From a checkpoint of a small mixture-of-experts model trained on Wikipedia: width 128.
Below are experts of layer 2 (counted from 0) of a mixture-of-experts language model. Rows are named router (the router's row for the expert), gate (a neuron's input weights, with its number), up (a neuron's input weights, with its number), down (a neuron's output weights, with its number) and show model dimensions 0-127. Each number is 200 + 30 x the weight over its row's rms, rounded and kept within 0 to 999.
Before each expert's rows: a language model's description of what the expert responds to; "gets" lists some tokens that make up at least twice as much of what it gets as of all text. This comes from a sample of Wikipedia text that the model never trained on. Tokens count by the router's weight.

# expert 23
What it handles: Pipes, colons, semicolons and slashes dividing fields in tables, infobox lists and coordinates, such as MVP:, Canonized:, Votes |.
gets: " |", ":", ";", " /", " –", " as"
router,226,164,183,199,203,168,282,220,188,166,209,158,202,166,184,260,175,229,161,225,231,201,184,178,196,189,206,216,233,179,213,250,191,200,230,154,161,217,236,169,242,213,179,213,131,239,194,182,297,182,169,198,167,150,205,236,193,183,252,238,197,180,186,169,229,186,208,236,219,180,201,212,182,190,216,199,259,146,186,192,178,182,256,195,183,172,141,195,213,211,222,180,264,187,270,217,200,188,193,210,233,197,203,215,194,182,244,204,227,181,228,186,211,225,177,195,198,183,173,196,141,151,166,191,156,211,164,197
gate2,275,208,203,199,203,209,242,188,207,211,205,189,198,142,199,212,196,192,193,221,248,211,174,184,185,179,253,187,210,175,212,230,191,197,178,188,191,245,236,168,195,155,164,202,146,210,209,160,204,229,167,255,224,201,201,141,179,217,231,232,243,252,250,248,194,191,224,201,222,150,170,172,168,146,216,214,190,233,170,227,203,188,196,107,273,170,205,202,244,166,207,188,254,207,214,218,241,193,252,188,194,207,191,172,184,132,182,224,190,194,227,219,196,168,177,204,244,249,159,181,203,186,202,133,177,199,200,200
up2,187,235,236,198,227,173,212,191,141,213,173,240,205,165,171,232,215,175,141,203,169,209,196,231,201,187,205,222,241,188,209,262,206,236,222,156,235,224,228,207,249,154,266,231,183,230,235,208,216,232,228,204,246,192,166,254,264,188,194,186,224,179,205,188,194,195,145,255,214,188,222,169,208,224,201,181,186,231,155,178,243,163,182,192,167,197,189,183,232,216,240,201,176,147,158,219,190,225,198,179,225,228,164,193,222,108,208,163,187,190,262,183,214,269,184,190,167,188,208,200,212,177,188,160,229,192,232,222
down2,261,218,169,187,155,231,217,207,259,238,202,217,249,255,196,146,192,152,209,231,235,193,244,233,214,218,229,230,217,202,229,154,178,164,135,209,216,168,213,212,151,187,240,190,216,219,202,180,192,164,256,214,195,204,220,137,211,203,187,233,142,200,177,243,206,186,245,242,149,211,245,201,188,233,189,237,197,176,226,173,192,204,205,220,236,226,178,173,190,196,201,86,199,190,217,184,210,252,206,196,177,213,228,209,225,184,175,247,157,185,228,202,188,245,227,230,166,208,196,211,213,187,188,199,237,240,208,192
gate3,203,197,215,221,175,270,169,212,149,203,163,241,168,190,189,198,187,194,180,197,202,205,220,216,151,222,198,211,233,165,196,168,196,214,172,182,143,181,192,139,210,225,226,294,197,241,232,179,190,146,209,198,219,231,233,182,204,152,192,243,170,237,219,135,177,158,206,191,153,187,194,238,207,181,249,189,186,207,149,178,176,218,207,249,184,207,187,230,149,187,208,215,224,182,238,216,192,160,201,203,230,195,168,262,167,169,230,217,246,176,247,129,179,201,201,198,180,163,192,192,178,219,164,149,180,193,175,148
up3,160,204,204,192,205,188,150,177,235,215,201,210,209,162,226,196,205,251,209,171,198,177,241,213,233,212,199,169,224,192,182,213,158,177,183,218,162,181,235,204,205,171,228,206,180,217,230,244,165,197,155,146,215,251,162,185,218,233,216,172,195,139,206,193,185,220,188,237,132,162,238,163,173,212,197,198,204,137,209,272,233,210,221,204,233,162,181,166,254,252,173,178,165,187,217,163,219,186,210,209,165,257,196,214,187,247,268,208,140,200,207,196,159,240,193,242,256,217,282,198,196,201,201,218,192,194,177,210
down3,200,273,222,198,194,172,166,232,191,197,204,218,208,169,234,209,156,170,260,219,200,190,224,212,221,208,167,192,187,217,165,200,205,149,152,193,193,244,209,194,207,199,211,282,237,208,256,207,157,207,180,218,234,195,184,171,215,199,189,147,213,176,211,180,200,213,176,178,200,136,204,213,222,76,201,212,168,135,215,211,172,183,198,202,232,212,219,210,202,237,255,157,222,229,183,167,175,185,241,149,218,153,190,187,206,160,190,229,216,258,173,210,153,208,202,233,212,202,213,217,215,188,132,199,187,231,205,168
gate4,178,230,239,129,174,234,229,201,237,213,195,226,173,212,151,184,181,197,194,212,227,138,216,178,189,225,169,234,198,223,237,206,203,192,197,273,240,188,190,205,172,194,186,196,223,229,180,225,176,228,218,233,212,198,221,206,189,224,206,265,197,211,220,218,226,207,218,196,158,180,226,196,230,182,216,170,216,121,186,250,131,216,189,178,174,215,193,196,186,215,199,236,248,218,227,239,201,169,223,161,230,231,154,153,246,170,235,210,222,150,189,176,168,186,192,151,202,229,205,147,229,209,130,147,130,217,173,214
up4,240,252,243,216,226,201,183,217,140,225,224,204,219,174,131,229,200,214,176,227,177,231,186,209,239,155,209,223,237,263,178,233,160,184,214,173,240,221,202,248,150,213,233,175,214,210,192,220,187,193,164,203,220,151,204,170,219,194,215,155,214,249,169,217,226,205,241,193,185,189,190,179,210,221,163,274,239,249,216,220,226,188,202,213,218,181,212,196,148,167,211,189,206,226,150,196,236,221,195,228,162,135,200,211,160,217,203,183,174,280,185,210,120,235,166,180,179,206,201,224,222,192,169,216,156,193,210,161
down4,193,177,204,189,198,246,161,184,194,228,158,160,199,198,217,217,221,197,164,167,219,212,157,203,213,228,175,173,191,190,198,176,158,194,219,138,187,185,192,176,192,194,184,188,196,170,238,184,272,205,191,234,233,254,242,223,198,198,195,183,225,211,164,170,262,150,184,238,281,259,146,223,223,202,186,210,205,185,229,202,208,222,206,217,184,208,186,271,157,188,138,113,226,185,144,195,172,204,158,246,233,248,220,191,227,146,206,202,198,198,195,257,248,199,188,243,225,215,193,215,191,178,209,168,186,194,233,197
gate5,179,251,231,178,240,210,185,239,187,201,166,190,139,211,233,202,192,183,206,212,181,162,201,204,198,232,191,158,191,166,209,224,212,183,217,186,169,156,150,195,191,220,154,179,224,188,203,265,201,222,162,214,228,202,184,227,212,168,233,223,212,171,242,248,177,217,244,183,211,186,195,233,220,224,179,230,166,259,215,233,189,239,190,174,226,164,280,196,188,242,199,227,203,179,202,121,174,197,194,180,241,199,151,198,156,267,212,172,220,169,191,178,290,221,198,228,189,167,205,157,191,168,200,173,135,220,170,228
up5,258,178,182,208,163,138,209,253,210,187,202,186,213,231,182,171,219,236,208,182,196,242,136,190,209,145,187,179,186,194,208,199,164,227,144,236,153,192,187,198,187,177,166,263,167,216,176,186,239,158,196,195,220,147,190,200,232,185,247,219,172,142,216,148,189,155,198,243,246,172,214,151,169,188,190,196,194,215,178,202,186,197,137,178,204,178,163,188,213,166,209,224,241,204,262,219,189,199,161,224,212,152,178,253,229,217,222,262,209,169,197,191,188,194,196,184,222,142,224,179,171,205,205,165,136,214,167,203
down5,261,163,228,228,179,111,227,271,242,225,147,194,235,219,192,225,238,201,226,211,206,173,201,220,259,153,217,227,226,189,185,242,207,229,200,116,165,228,216,183,162,162,181,198,171,179,138,202,230,213,143,253,190,220,233,208,189,214,218,201,196,174,183,165,178,191,166,202,205,207,236,227,195,182,227,230,243,210,204,182,195,218,220,179,203,219,201,235,225,152,127,159,217,158,218,229,184,174,189,196,252,178,201,212,208,164,223,237,196,215,234,191,209,190,201,170,173,240,166,153,231,183,178,197,211,194,160,188
gate6,202,224,187,143,149,225,159,172,171,215,158,232,188,238,235,185,192,209,219,184,90,232,141,205,199,233,232,206,174,253,187,238,169,207,262,211,243,173,171,196,203,223,176,216,183,183,199,190,228,177,190,220,155,195,226,219,215,191,170,213,201,212,229,197,193,220,196,201,267,216,218,186,232,172,195,157,195,194,208,155,215,180,198,220,178,266,248,230,205,195,191,204,212,186,167,213,198,171,264,175,170,193,225,168,254,217,229,157,153,235,192,182,218,162,198,260,223,200,269,191,222,255,212,199,230,225,207,185
up6,229,211,255,195,152,201,234,209,250,173,161,219,203,213,235,164,202,225,232,194,177,144,241,218,177,173,205,205,119,188,176,161,171,234,254,257,240,216,181,205,223,194,149,190,273,222,253,226,148,172,183,203,181,203,204,203,235,159,174,198,234,207,202,192,177,205,211,204,167,214,184,197,224,203,227,239,175,185,224,196,207,213,222,223,152,217,224,183,180,213,217,225,193,204,180,191,221,248,262,186,145,176,214,233,215,234,218,122,192,197,217,168,162,166,222,233,261,220,251,242,221,205,199,189,231,218,242,197
down6,144,184,223,183,205,186,174,191,197,228,112,168,173,197,212,205,198,238,233,204,173,175,242,194,208,157,182,205,174,205,212,117,210,189,216,234,187,135,148,186,236,219,210,193,174,186,263,229,188,221,164,191,169,209,223,165,210,216,177,193,141,192,271,145,238,254,206,229,205,218,162,182,214,218,212,192,166,180,242,160,151,213,192,170,168,206,220,192,245,201,208,143,201,228,173,171,184,206,156,169,204,219,159,192,250,213,218,235,217,180,206,247,220,149,182,203,218,188,210,168,192,181,231,246,180,243,209,167
gate7,242,158,180,229,204,182,197,202,189,188,186,148,225,197,218,199,153,192,217,236,191,213,230,162,174,205,159,172,233,179,214,221,190,181,227,160,199,244,232,206,227,195,214,196,183,178,233,157,227,179,210,170,153,197,244,237,216,194,210,186,235,152,145,167,191,168,242,212,313,192,230,204,259,218,191,169,192,123,201,216,201,196,233,152,230,177,174,244,200,275,238,240,241,163,176,176,194,170,166,228,196,202,183,224,186,227,220,202,225,179,204,195,227,227,204,183,173,212,257,186,227,214,235,157,225,204,191,252
up7,235,203,165,242,252,193,226,181,219,179,187,213,240,153,169,176,249,218,228,200,238,174,204,215,188,191,197,205,186,217,212,164,220,174,231,162,164,171,193,148,199,185,178,177,207,231,212,243,158,216,199,199,186,267,223,198,197,224,182,217,198,162,239,191,195,226,198,198,172,203,200,149,259,150,174,182,197,198,193,151,241,207,200,206,241,162,193,183,239,174,171,214,150,239,223,235,199,219,237,222,196,269,219,190,232,172,152,234,137,146,147,153,181,170,216,206,172,215,170,200,154,170,161,142,195,246,147,201
down7,232,221,189,200,265,214,203,174,245,150,196,239,223,223,206,213,277,201,151,196,187,249,176,181,231,108,191,182,170,172,188,153,195,219,227,198,197,181,189,235,189,196,218,183,223,198,241,215,210,204,186,256,219,179,203,209,162,188,200,225,171,177,178,207,174,209,176,235,225,230,233,206,182,191,230,191,194,194,174,163,136,148,155,239,254,221,182,192,171,215,235,227,283,171,212,176,169,225,231,159,118,182,213,229,244,209,188,178,252,182,176,214,211,183,232,213,225,197,219,212,215,185,203,221,158,190,242,226
gate8,207,253,228,145,211,174,213,238,192,167,186,204,242,223,159,145,182,235,193,163,180,211,188,238,222,205,136,164,141,150,195,180,162,217,272,159,244,240,167,208,210,140,201,253,201,211,207,183,193,172,141,191,225,141,176,200,163,245,180,252,193,214,213,193,220,229,253,217,199,233,213,163,166,203,193,210,163,224,162,193,191,162,256,205,180,182,181,229,171,194,197,189,212,207,175,209,226,172,211,217,228,118,198,214,186,224,199,155,155,185,219,171,196,167,228,182,190,234,215,215,193,186,179,234,202,218,154,200
up8,209,247,189,226,179,204,190,193,166,158,224,157,204,203,187,235,229,208,170,187,233,161,264,226,162,169,222,225,244,205,235,215,233,169,144,211,194,240,268,131,214,197,230,174,135,166,221,236,214,223,220,120,183,187,158,186,194,209,199,186,189,231,193,160,191,231,236,226,262,158,165,208,144,183,229,143,215,189,159,249,221,222,222,219,172,162,165,197,213,197,233,223,180,175,245,245,209,207,168,200,225,227,182,221,201,185,234,237,213,199,229,155,224,220,217,204,176,209,236,189,212,213,175,243,224,199,190,183
down8,210,220,165,153,155,231,201,168,197,227,196,203,211,199,210,207,181,210,186,181,162,169,209,187,171,209,202,218,172,213,159,258,148,207,225,195,209,105,231,279,194,214,206,140,208,229,216,175,224,202,169,159,210,158,239,175,208,178,167,192,207,211,219,274,179,155,179,187,196,203,229,202,190,218,234,185,170,235,220,223,212,194,148,225,224,218,197,214,195,228,240,192,201,228,209,170,227,242,262,206,180,190,278,195,196,218,245,226,159,231,260,189,220,209,194,208,255,262,162,214,204,176,230,211,232,232,221,243
gate9,255,202,209,199,223,185,197,140,222,200,204,177,229,229,215,172,197,168,169,230,239,207,215,232,236,196,225,157,176,144,178,215,213,165,244,188,221,201,194,167,241,194,264,200,198,187,255,170,188,164,238,235,245,180,242,190,187,206,206,268,196,240,213,151,225,181,245,200,185,149,233,199,169,250,197,189,196,239,203,172,206,238,189,225,213,193,225,204,150,240,150,171,195,224,261,228,215,207,184,254,149,175,191,237,223,185,189,185,232,217,248,195,177,180,183,201,125,214,187,240,185,243,168,151,193,183,238,213
up9,231,175,196,160,218,169,220,183,209,232,222,227,217,197,207,231,222,187,164,234,247,180,198,180,228,223,244,187,236,204,222,157,173,137,245,246,182,166,257,189,152,166,196,232,200,213,227,208,233,171,213,203,157,133,172,156,201,136,162,194,185,178,235,172,253,218,247,175,265,228,222,201,192,223,186,196,222,139,216,252,209,227,198,229,194,200,199,197,219,216,219,266,236,213,247,238,211,185,156,233,204,240,167,234,212,195,234,196,217,179,187,151,207,185,145,169,161,206,205,228,223,234,195,205,205,179,240,178
down9,253,215,271,163,166,205,186,206,224,203,248,212,140,126,168,163,203,256,195,262,213,205,191,178,147,191,206,193,154,227,177,161,140,158,179,175,179,181,184,271,180,218,176,215,184,214,191,198,165,240,180,241,196,140,226,177,166,217,212,198,166,230,233,208,205,175,236,204,163,170,214,207,188,185,218,232,250,187,221,180,180,224,194,217,203,204,203,201,198,188,165,163,236,241,239,216,140,207,170,218,241,203,237,216,175,173,188,209,253,204,133,207,265,188,207,161,162,206,201,204,226,167,207,202,197,193,179,201
gate10,202,177,206,180,224,199,220,168,214,181,224,253,215,190,164,180,194,187,223,191,155,222,191,193,160,233,250,217,154,233,262,206,191,225,197,174,252,152,173,152,188,192,229,147,246,191,193,170,175,190,232,189,218,237,159,189,222,211,176,238,221,204,204,272,207,272,167,183,153,184,222,239,200,231,196,222,155,222,196,192,222,201,167,176,182,178,243,249,161,206,169,216,186,225,228,219,203,219,235,187,231,164,160,178,158,163,211,182,199,220,169,254,173,230,262,218,161,200,190,235,246,192,210,200,283,229,204,186
up10,211,202,241,253,149,216,191,190,182,209,200,136,183,146,192,171,268,199,213,214,180,246,201,207,214,244,188,271,153,234,170,256,200,176,170,231,187,196,181,175,224,178,235,190,171,190,229,239,180,213,204,195,225,259,220,225,213,199,181,207,197,231,224,189,174,135,171,153,118,227,207,160,184,209,195,219,237,228,231,233,181,216,205,169,179,207,218,233,205,141,202,163,144,185,208,238,213,242,170,236,184,144,208,249,189,226,198,186,189,204,175,183,296,206,192,206,216,186,187,196,205,231,199,205,224,207,192,193
down10,257,180,146,236,205,224,187,241,223,249,213,195,199,223,216,189,189,204,149,204,231,140,203,238,203,184,189,220,147,196,228,216,214,188,206,170,267,177,226,176,225,168,246,203,174,238,231,192,158,235,187,141,225,135,197,169,206,185,192,202,191,217,197,160,179,207,180,240,115,228,227,154,167,151,202,199,209,134,209,208,185,192,180,195,202,249,172,236,210,136,199,227,196,228,174,178,234,211,207,185,212,193,153,184,195,223,183,183,217,139,188,165,157,189,141,191,164,229,190,210,212,272,192,222,216,191,191,214
gate11,218,200,163,239,206,185,229,179,228,166,199,183,163,189,210,210,251,182,245,213,190,214,201,138,185,171,253,237,207,130,232,172,203,195,186,107,169,198,177,220,207,152,226,197,217,206,184,119,231,173,156,208,241,232,208,234,144,231,197,206,212,216,188,234,225,193,270,155,175,236,189,250,166,181,239,198,194,212,182,167,227,158,243,227,231,187,214,200,169,189,160,198,191,168,196,205,218,240,189,174,152,144,172,179,224,197,162,150,215,206,208,155,181,206,201,180,170,239,163,179,226,177,201,212,185,183,214,212
up11,226,197,216,203,137,203,178,225,169,206,163,149,169,169,132,212,211,187,216,173,197,203,194,188,162,211,201,213,268,223,160,197,165,247,155,203,215,161,209,248,219,208,211,262,166,212,207,267,185,189,212,186,153,175,208,224,226,160,248,228,148,152,195,204,237,205,172,194,204,210,169,164,170,151,202,197,186,221,182,151,167,174,188,233,199,249,206,135,218,180,190,244,179,221,269,214,147,228,205,180,217,198,241,233,224,187,227,192,198,167,224,254,218,206,208,230,250,207,174,215,199,135,187,186,185,180,196,182
down11,276,227,253,170,209,232,167,205,275,232,190,219,224,208,189,135,214,223,200,185,200,196,181,157,212,194,199,178,152,182,240,204,195,257,211,234,224,179,198,198,195,208,260,207,227,235,193,163,186,181,177,186,246,168,209,210,249,165,180,187,240,160,213,235,166,229,219,208,196,206,219,199,221,215,188,176,223,253,240,189,284,215,153,193,231,197,194,184,233,222,264,217,223,184,198,237,198,160,286,179,175,246,215,172,229,196,188,243,196,199,191,145,216,214,214,192,230,186,261,199,224,185,166,200,168,197,208,220
gate12,177,192,222,206,285,195,194,187,147,134,239,178,213,246,165,230,195,193,184,218,244,222,174,206,164,194,263,148,223,220,209,213,219,234,187,157,232,260,171,214,187,226,166,215,225,204,188,199,216,209,231,201,199,195,151,203,175,188,179,167,205,264,191,237,213,170,180,236,171,217,169,168,210,220,205,221,212,210,197,224,169,123,214,199,193,168,187,253,157,178,179,215,149,215,172,155,216,205,209,133,201,198,198,237,212,187,182,147,256,223,140,218,187,186,226,224,198,229,149,182,164,209,156,194,185,224,177,243
up12,162,199,150,185,153,213,206,213,149,192,192,214,181,214,216,180,193,167,216,190,198,169,222,205,204,180,243,204,157,146,188,223,223,224,200,212,215,179,118,164,171,164,173,136,250,174,236,198,146,202,198,207,150,243,188,184,222,235,167,238,219,193,213,205,219,200,239,203,125,181,188,234,207,156,218,186,189,222,214,207,235,226,164,159,181,187,228,178,199,206,170,191,211,194,204,209,186,218,236,186,201,177,191,232,213,146,203,200,184,186,261,158,136,186,217,125,196,236,263,202,204,184,296,189,196,201,177,167
down12,172,183,209,276,180,214,208,142,178,159,171,160,181,170,162,259,174,255,204,180,174,223,201,141,182,185,180,184,212,223,216,215,172,195,208,175,209,233,221,215,232,167,177,214,240,254,225,191,198,203,235,148,193,184,173,233,197,224,218,212,151,219,190,183,207,190,227,244,270,172,229,241,214,265,235,187,205,182,219,182,157,228,173,245,202,147,229,197,189,159,147,224,196,175,198,183,163,213,230,150,187,169,157,214,150,162,207,159,215,166,251,218,210,169,222,160,168,209,221,176,231,168,184,200,172,186,212,228
gate13,218,153,157,190,182,209,194,226,147,185,215,168,256,186,189,169,191,221,214,208,241,201,196,127,268,213,209,254,230,211,215,188,156,240,205,233,189,192,186,260,193,158,224,218,152,230,189,223,221,204,197,197,207,204,199,188,194,162,225,176,224,225,229,216,166,219,243,174,272,175,248,207,203,257,214,153,180,179,218,241,207,219,246,217,232,201,175,251,141,214,213,196,211,209,258,175,172,252,194,209,191,194,227,222,210,213,155,190,210,233,195,182,236,237,174,175,229,205,242,218,210,174,144,204,223,147,262,181
up13,250,188,194,205,180,185,217,174,237,155,261,267,183,177,188,207,250,200,255,182,165,176,159,247,187,216,180,170,277,285,172,185,206,209,191,184,161,235,230,192,233,212,158,242,198,178,216,184,236,180,199,179,186,161,220,228,189,216,225,170,220,172,234,204,213,198,196,229,247,147,234,185,210,214,215,218,204,111,180,173,181,203,242,187,195,183,209,182,173,194,202,207,230,153,205,194,204,226,167,202,193,196,257,211,195,259,188,249,196,224,210,188,209,179,145,215,235,151,203,221,175,211,143,215,223,218,225,159
down13,209,194,149,239,228,169,188,175,136,158,177,189,184,207,207,202,237,202,248,197,184,154,273,198,230,163,170,226,163,181,154,231,220,232,214,193,245,215,280,202,241,247,226,204,226,182,191,183,165,166,225,187,156,181,175,168,181,203,231,197,224,155,193,181,210,238,241,234,264,152,162,192,193,196,190,162,170,245,184,216,192,206,202,207,210,192,223,200,178,201,156,227,135,204,183,233,215,201,201,221,231,163,196,247,202,207,218,186,225,199,180,215,192,162,230,177,244,172,250,276,181,161,210,190,159,227,207,233
gate14,155,169,200,197,190,147,232,223,169,215,172,175,225,201,134,230,212,194,200,160,246,188,299,157,225,203,261,222,158,184,185,216,223,260,233,181,174,169,193,186,184,179,174,184,221,187,195,164,226,158,167,222,180,195,189,208,243,241,226,216,221,276,233,204,228,185,144,187,206,153,149,190,190,165,209,166,187,198,181,203,203,201,219,172,223,234,254,187,224,187,196,99,198,174,222,134,215,186,216,185,182,223,209,198,172,199,233,225,227,222,185,247,218,181,198,185,242,182,197,178,171,196,199,199,171,226,190,200
up14,162,168,208,206,255,214,214,206,209,180,250,185,208,203,225,260,197,221,193,182,223,202,186,251,206,168,209,234,257,201,186,207,189,236,223,166,186,202,205,259,177,194,204,187,179,163,178,180,300,242,204,231,224,225,224,222,225,215,231,252,182,202,170,201,242,149,236,233,296,184,198,198,203,187,177,189,198,202,176,183,175,221,250,201,199,199,222,217,179,288,217,218,145,230,266,208,253,173,252,228,205,234,185,182,164,191,195,173,204,175,194,184,236,215,188,207,234,166,203,173,208,207,151,195,167,222,187,217
down14,165,225,187,228,159,156,206,234,266,250,183,227,161,230,164,134,188,212,209,129,139,279,200,183,195,213,210,237,165,212,196,226,196,233,168,237,228,205,157,220,192,161,208,180,255,216,174,232,171,185,133,221,193,202,170,184,168,169,152,243,227,249,211,204,197,228,166,255,174,231,125,154,237,186,128,180,185,196,167,183,206,188,217,169,178,193,185,244,223,164,237,203,217,204,183,204,206,188,196,183,168,198,224,192,214,194,195,184,189,211,236,184,211,217,187,181,209,167,192,212,243,239,213,217,180,196,201,186
gate15,210,227,148,215,217,242,167,213,145,227,238,249,170,209,217,174,199,191,152,204,170,201,247,174,142,191,181,200,211,211,217,156,182,198,121,221,193,225,236,233,187,229,220,205,268,160,196,213,211,269,203,219,221,161,165,228,210,224,185,192,258,215,213,208,177,198,200,221,243,175,203,176,166,194,217,194,194,170,190,159,208,188,229,275,151,188,232,189,156,154,224,204,158,163,181,148,179,152,139,200,189,193,230,214,182,191,169,196,190,221,256,211,233,189,160,244,203,185,190,212,203,233,222,181,260,212,222,181
up15,242,209,185,171,190,234,160,186,170,226,176,259,186,199,219,207,243,156,188,192,159,208,200,216,195,174,164,143,165,191,166,196,222,246,190,217,245,191,186,243,188,189,163,229,266,213,204,150,232,167,193,181,220,125,204,242,195,200,180,191,228,208,200,242,183,218,190,207,178,161,226,152,217,142,193,200,196,173,198,181,212,179,238,289,157,194,185,209,219,199,242,182,155,238,185,196,239,248,149,148,154,169,254,158,170,213,230,228,160,211,220,208,185,184,225,234,177,204,193,181,188,210,204,237,196,167,246,183
down15,175,168,237,210,182,204,210,218,219,157,237,129,185,167,149,234,195,197,246,189,208,196,171,206,191,204,187,174,254,159,109,190,201,202,194,214,221,203,192,217,195,193,237,220,207,185,194,228,217,232,188,203,222,222,166,205,193,181,227,158,184,150,225,202,210,234,165,165,94,153,184,201,213,149,204,134,195,158,140,171,202,204,253,204,212,206,220,254,205,220,190,164,307,181,214,215,237,166,220,196,219,206,196,190,211,203,185,213,232,208,226,176,188,227,175,230,217,203,189,238,211,209,199,218,145,218,211,172
gate16,201,136,169,210,224,228,221,182,208,186,201,205,174,192,219,203,189,245,227,154,251,227,185,270,110,209,207,189,165,208,171,125,224,173,225,188,260,213,199,165,224,210,174,195,169,243,234,206,198,150,171,220,199,175,237,205,228,236,207,197,194,207,156,181,220,228,227,241,138,223,242,198,234,256,236,210,188,203,157,206,192,192,253,212,199,201,214,181,170,194,229,136,219,231,250,190,217,155,193,220,222,159,224,225,230,169,185,207,228,158,241,235,164,232,214,207,239,218,170,159,191,180,177,191,207,203,197,162
up16,165,128,200,210,217,195,217,166,187,190,161,181,178,190,181,242,188,202,233,235,234,183,230,240,161,202,191,221,184,249,249,200,196,156,201,218,197,242,205,167,175,176,168,211,169,255,215,201,152,168,204,235,170,159,221,227,207,169,219,190,241,178,187,180,243,139,238,213,148,214,209,172,228,204,222,229,167,253,208,176,226,195,256,234,208,264,216,184,222,183,272,182,242,205,168,188,193,182,164,195,220,146,203,186,212,166,230,173,213,132,201,183,240,239,203,218,227,209,131,159,156,185,193,226,167,203,207,208
down16,203,211,173,215,130,193,202,200,235,222,210,189,208,215,217,212,222,208,153,193,187,175,188,246,185,180,131,168,192,214,172,205,223,196,149,245,204,197,205,204,143,211,194,192,138,176,221,233,196,198,197,207,253,232,155,153,161,191,134,223,205,201,212,166,213,245,179,249,96,214,275,218,211,243,177,200,167,159,177,205,184,180,220,186,178,204,149,211,223,175,182,234,205,178,159,176,182,213,190,155,199,180,209,145,217,181,190,223,172,193,169,149,230,270,190,176,168,157,178,215,209,182,178,193,204,190,218,240
gate17,197,217,206,178,201,193,226,235,213,268,298,206,215,168,242,171,177,217,170,172,223,211,248,192,185,207,189,261,204,194,233,186,206,166,164,140,135,161,168,225,215,241,218,148,223,213,202,228,202,187,177,233,181,261,200,151,190,207,207,198,208,185,194,170,223,204,241,186,212,169,228,161,184,187,198,255,211,200,246,197,184,199,182,195,140,165,185,212,253,147,144,241,212,198,209,204,239,189,231,204,160,232,207,212,202,159,172,179,229,188,226,238,231,205,190,208,136,176,229,197,226,178,192,207,208,244,146,239
up17,236,152,230,187,217,204,244,245,160,214,196,169,166,219,149,200,177,182,158,220,181,180,192,207,269,231,181,212,220,235,206,227,164,179,228,179,235,236,248,160,199,220,215,242,150,203,203,222,171,223,167,145,174,229,176,209,188,129,206,201,193,151,180,177,176,220,140,194,280,168,144,235,208,251,211,157,236,210,191,213,199,159,244,216,264,202,175,188,180,199,219,199,251,217,177,170,188,192,205,242,226,183,179,170,152,240,181,183,215,232,206,202,137,194,205,182,166,204,223,199,209,185,211,170,234,210,182,195
down17,151,215,201,233,170,187,167,174,222,221,162,147,163,220,185,246,229,203,213,194,180,173,228,204,183,240,199,179,211,227,182,240,201,197,173,175,223,189,231,206,158,172,220,247,242,246,217,154,183,138,208,180,234,213,229,215,150,193,150,210,204,219,126,212,203,218,176,144,136,272,220,166,220,202,194,185,174,179,164,171,215,183,200,180,166,219,223,199,189,230,291,208,218,215,158,176,208,219,180,195,219,188,174,188,219,204,220,235,215,214,129,189,229,202,173,253,243,214,181,181,172,145,167,162,208,205,210,171
gate18,204,202,203,176,257,170,170,159,155,231,275,169,164,218,199,189,243,170,235,170,204,175,220,213,213,192,206,149,200,220,191,154,210,196,155,140,186,175,236,194,221,189,218,220,175,246,206,159,161,217,206,209,197,252,185,209,274,175,174,192,165,206,189,204,216,219,218,218,239,184,196,125,196,209,142,204,203,158,181,174,207,198,252,168,135,208,216,215,211,221,220,217,169,182,165,167,200,135,231,202,236,211,211,210,200,275,196,190,162,209,243,241,173,167,228,227,218,195,153,212,212,218,198,195,212,205,267,168
up18,229,175,200,173,213,200,211,184,224,209,186,214,179,184,183,207,218,221,204,154,203,229,199,219,254,174,200,237,195,146,211,212,215,178,218,206,160,148,210,239,227,198,196,206,222,191,185,151,173,198,165,214,192,201,197,189,228,192,177,163,165,188,116,190,149,240,186,248,206,180,198,167,226,300,160,205,175,232,152,206,190,182,205,150,237,147,120,215,227,200,175,195,193,136,139,200,208,225,260,201,219,197,181,185,157,214,174,191,235,244,246,227,210,182,201,239,196,205,144,160,189,233,205,251,182,177,181,187
down18,246,206,188,137,214,151,265,219,194,175,199,229,173,197,164,200,211,177,215,242,170,171,141,170,214,172,241,203,186,194,189,205,204,235,208,206,234,163,251,162,168,261,209,169,226,208,166,196,203,206,195,202,197,182,186,205,263,240,209,145,205,179,210,205,223,226,190,247,251,267,163,178,158,201,184,191,200,119,176,157,194,204,244,149,176,226,119,184,167,189,228,161,178,225,207,220,207,217,159,187,188,236,138,199,200,213,199,207,197,209,231,159,214,187,248,235,215,217,215,220,169,238,192,184,207,224,178,225
gate19,248,218,225,170,175,204,285,227,224,153,157,195,186,176,216,239,190,251,184,231,124,192,205,160,207,240,141,176,215,179,220,217,194,231,190,163,163,242,200,178,220,140,145,189,182,221,175,243,214,216,220,189,198,225,161,201,203,160,217,202,274,217,209,218,161,132,203,213,155,142,194,204,166,153,183,214,199,223,151,216,211,223,196,165,192,156,240,236,214,169,222,192,232,184,175,167,234,180,217,178,187,206,217,184,191,181,182,209,179,180,130,159,176,180,218,167,197,216,174,241,183,169,205,179,199,184,180,187
up19,222,241,166,181,165,203,208,200,251,199,242,206,166,204,237,249,206,220,170,196,138,153,189,203,251,193,146,156,206,198,243,150,220,182,202,148,225,169,144,212,214,203,171,185,124,221,186,226,234,218,197,167,253,208,169,224,267,178,178,210,164,181,230,139,207,199,201,245,247,173,157,195,168,221,159,208,220,124,177,197,189,201,211,216,168,176,197,173,189,192,233,200,167,185,172,251,222,167,211,139,186,161,214,228,224,189,222,215,211,196,209,202,228,211,160,226,194,234,198,219,180,205,193,173,138,196,214,175
down19,183,224,226,157,222,181,214,122,215,233,140,233,223,254,192,200,177,223,185,227,205,207,202,214,184,168,155,209,244,247,248,183,170,251,203,179,232,186,192,191,176,213,194,167,199,162,171,208,214,161,203,217,174,283,126,220,177,221,164,204,162,222,241,187,202,261,199,189,188,171,204,241,205,181,220,249,212,206,193,194,201,178,178,234,198,209,256,252,207,255,204,223,222,208,186,205,183,210,205,176,241,265,177,119,213,217,185,212,161,223,209,251,213,165,207,212,147,201,202,165,229,188,197,176,190,174,179,165